{
  "n_layer": 8,
  "moe_layers": [2, 3, 4, 5, 6, 7],
  "router_score": "sigmoid",
  "routed_scale": 2.0,
  "balance_bias": false,
  "init_std_router": 0.00609,
  "norm_eps": 1e-06,
  "init_std_qkv": 0.0319,
  "lr": 0.00616,
  "final_lr_fraction": 0.0,
  "dataset": "wikipedia_en"
}
Below are experts of layer 3 (counted from 0) of a mixture-of-experts language model. Rows are named up (a neuron's input weights, with its number) and show model dimensions 0-255. Each number is 200 + 40 x the weight over its row's rms, rounded and kept within 0 to 999.
Before each expert's rows: a language model's description of what the expert responds to. This comes from a sample of Wikipedia text that the model never trained on.

# expert 25
Commas. Commas and year-plus-comma tokens after nouns, dates and places, before and, but, which, e.g. Walker, 1864 or Uselu, Benin.
up4,231,205,216,218,199,172,122,188,235,261,234,200,132,197,225,223,162,288,154,241,251,192,136,187,254,177,152,110,194,174,308,272,196,136,156,179,144,217,195,210,222,233,261,125,203,216,196,168,137,166,192,160,235,234,177,189,207,157,177,216,237,168,174,186,163,225,209,186,228,281,139,199,152,165,122,202,248,271,217,189,200,185,244,243,154,246,277,240,230,215,172,171,238,212,258,254,183,144,180,232,185,205,203,212,195,207,155,159,244,257,223,211,172,150,189,201,154,205,247,154,176,249,251,227,198,179,248,166,171,203,227,193,189,253,207,200,222,119,153,249,219,209,142,191,185,154,216,205,177,173,158,184,178,135,191,189,154,228,221,155,207,135,184,146,191,112,204,238,269,223,199,186,240,131,224,182,183,263,238,197,182,214,264,169,215,127,204,189,167,155,171,169,227,247,280,208,205,175,280,217,128,226,258,179,188,194,191,247,234,216,175,278,181,192,177,139,137,200,278,192,239,165,193,239,122,217,184,237,157,273,161,216,162,167,227,278,205,216,264,113,164,173,261,246,186,243,220,204,257,198,188,245,227,176,116,241

# expert 58
Commas and list links. Commas after introductory phrases or clauses, plus list and attribution words, such as In Paris, Together, including, such as.
up4,177,213,254,205,239,236,179,127,201,220,252,201,181,208,201,176,212,239,221,210,225,264,158,186,144,222,213,187,270,176,233,192,228,142,202,202,162,158,183,256,211,177,197,233,151,211,255,183,246,204,173,206,199,237,141,159,216,174,210,178,275,236,141,188,164,167,161,234,236,250,221,178,238,147,189,229,207,235,158,240,278,205,104,264,159,224,240,139,228,200,188,93,195,141,219,211,265,158,142,249,172,192,243,226,159,211,103,184,63,300,178,138,254,239,173,212,150,182,195,154,190,259,200,199,318,208,169,214,151,179,228,133,232,122,200,244,211,209,173,241,210,225,246,144,179,225,280,179,218,160,199,153,179,202,186,181,262,150,228,223,184,199,194,192,169,147,123,219,180,255,243,212,199,173,141,138,269,212,218,161,162,265,208,251,157,226,214,118,204,202,208,238,277,172,183,192,202,215,185,233,182,171,206,330,200,169,160,168,147,214,210,180,233,134,224,233,191,185,203,139,231,208,190,234,266,254,217,144,236,214,237,219,168,175,183,157,166,198,192,234,219,250,214,260,222,197,162,222,257,160,162,200,206,210,158,239

# expert 18
Prepositions after nouns. Prepositions linking a noun to its complement, mostly of and in, also among, throughout: state of, one of, streams in.
up0,219,213,218,166,121,254,216,229,158,152,162,256,145,189,228,135,215,262,201,229,231,158,199,177,219,273,208,214,185,219,264,192,220,176,178,204,244,122,219,173,225,235,144,187,203,186,153,237,244,242,223,222,163,176,212,132,211,255,189,189,180,140,201,203,137,212,117,203,154,235,217,238,223,170,186,250,156,140,175,206,167,149,178,192,239,190,168,147,190,195,197,196,208,155,156,223,183,198,91,198,159,172,239,100,194,180,196,219,231,238,290,210,248,214,205,176,190,119,139,115,232,239,229,187,233,150,165,214,213,200,249,209,181,277,220,170,180,129,213,151,266,219,230,236,258,204,217,120,201,253,193,167,196,136,263,151,153,165,267,218,206,178,245,250,124,138,219,221,221,276,199,211,184,171,149,146,233,223,130,156,198,177,133,275,254,167,208,232,211,270,290,205,222,197,196,189,244,217,151,219,149,159,177,186,234,214,248,217,187,187,223,261,171,184,133,165,197,241,163,223,204,224,205,190,261,236,311,197,178,163,210,166,180,204,246,182,208,176,182,162,211,197,282,217,161,252,168,248,263,223,301,207,207,277,181,219

# expert 37
Line breaks after labels. Line breaks and == heading markers after infobox labels, headings or sentence ends, before list dashes, e.g. "Physical characteristics".
up0,221,255,195,276,219,210,291,162,186,205,264,189,183,239,213,183,236,228,241,167,155,181,219,184,207,221,156,227,193,181,227,170,196,304,227,218,103,295,180,168,259,203,287,210,195,261,192,163,180,188,227,181,209,216,116,119,203,145,131,202,228,224,169,227,163,183,220,208,185,205,225,96,231,108,211,145,193,210,182,200,156,201,131,155,191,199,198,222,193,155,132,204,214,270,235,167,160,193,268,286,255,203,302,207,187,203,224,175,163,181,213,206,173,274,175,196,220,184,207,233,214,162,187,135,215,253,218,265,245,220,194,163,142,141,248,160,173,110,198,237,195,241,206,155,208,218,215,175,211,198,232,198,239,170,216,237,208,255,159,195,204,177,182,191,240,231,148,171,164,197,202,144,147,228,141,251,205,168,199,206,287,262,212,181,194,219,205,189,294,131,168,147,77,171,206,142,203,260,176,189,207,228,186,211,211,260,202,269,176,220,162,154,224,258,182,181,197,170,227,176,212,114,128,184,177,256,253,201,158,181,234,251,208,108,223,206,242,219,252,185,205,210,207,235,193,194,197,154,149,190,163,183,159,211,272,244

# expert 27
Prepositions after nouns. Prepositions and infinitive to after a noun, verb or name, such as in, of, to, for, by, from, against, e.g. "Ambassador of Cameroon to".
up2,208,188,209,223,175,162,167,228,277,222,230,237,167,202,175,180,231,225,242,196,253,231,237,183,220,250,263,219,138,235,177,176,223,210,245,175,170,222,186,145,205,164,229,241,198,155,278,237,222,148,183,234,173,145,152,197,213,144,205,144,162,144,142,176,177,219,199,190,207,219,203,296,146,192,229,213,327,183,225,162,204,277,278,217,159,277,198,205,124,231,210,185,217,244,230,139,133,248,172,224,223,246,139,185,218,191,245,146,213,231,234,158,229,197,254,215,147,218,166,161,183,222,158,252,241,293,164,184,124,174,202,190,189,186,196,233,239,199,195,149,182,180,211,97,189,174,117,131,172,211,185,238,288,260,203,230,180,170,287,202,167,256,158,195,222,206,278,182,247,193,123,149,245,201,219,166,177,245,231,162,123,179,167,162,165,182,183,203,278,203,168,255,284,197,161,204,177,199,224,246,164,247,208,212,198,180,190,132,281,160,155,174,220,170,213,184,251,183,257,227,160,152,299,213,208,228,171,226,183,195,146,210,194,181,173,177,163,174,232,145,158,233,193,204,268,149,223,225,217,145,196,211,230,124,175,133

# expert 47
Coordinating conjunctions. Conjunctions and list commas joining items or headings, such as and, or, &, but, und, as in Cast and characters.
up0,243,186,205,199,169,166,117,210,182,213,238,146,273,220,297,196,222,222,235,241,166,185,259,175,177,176,122,136,199,230,192,173,236,178,221,160,203,197,148,166,220,291,219,162,165,194,192,181,190,244,216,219,150,257,207,165,138,172,222,198,219,255,236,178,210,176,160,248,218,166,152,189,225,200,217,128,255,220,252,218,271,167,224,148,191,219,243,237,251,255,247,270,217,176,158,146,164,166,193,182,172,192,139,188,208,127,193,233,210,173,308,231,205,217,179,151,134,152,297,212,160,196,114,262,187,157,211,229,242,211,236,224,215,245,175,186,155,198,213,129,211,180,251,218,166,100,180,197,222,183,257,208,228,227,230,201,248,244,203,206,180,97,125,164,244,258,238,214,171,239,86,225,160,178,215,276,251,207,244,168,221,142,229,259,224,200,189,198,178,230,234,212,168,129,225,187,208,248,214,222,216,232,232,194,133,211,199,133,178,195,188,204,221,229,233,207,232,181,226,153,200,255,190,206,212,211,134,127,182,163,274,200,183,155,160,109,243,227,218,123,199,218,152,211,177,136,270,202,270,212,186,183,230,205,125,172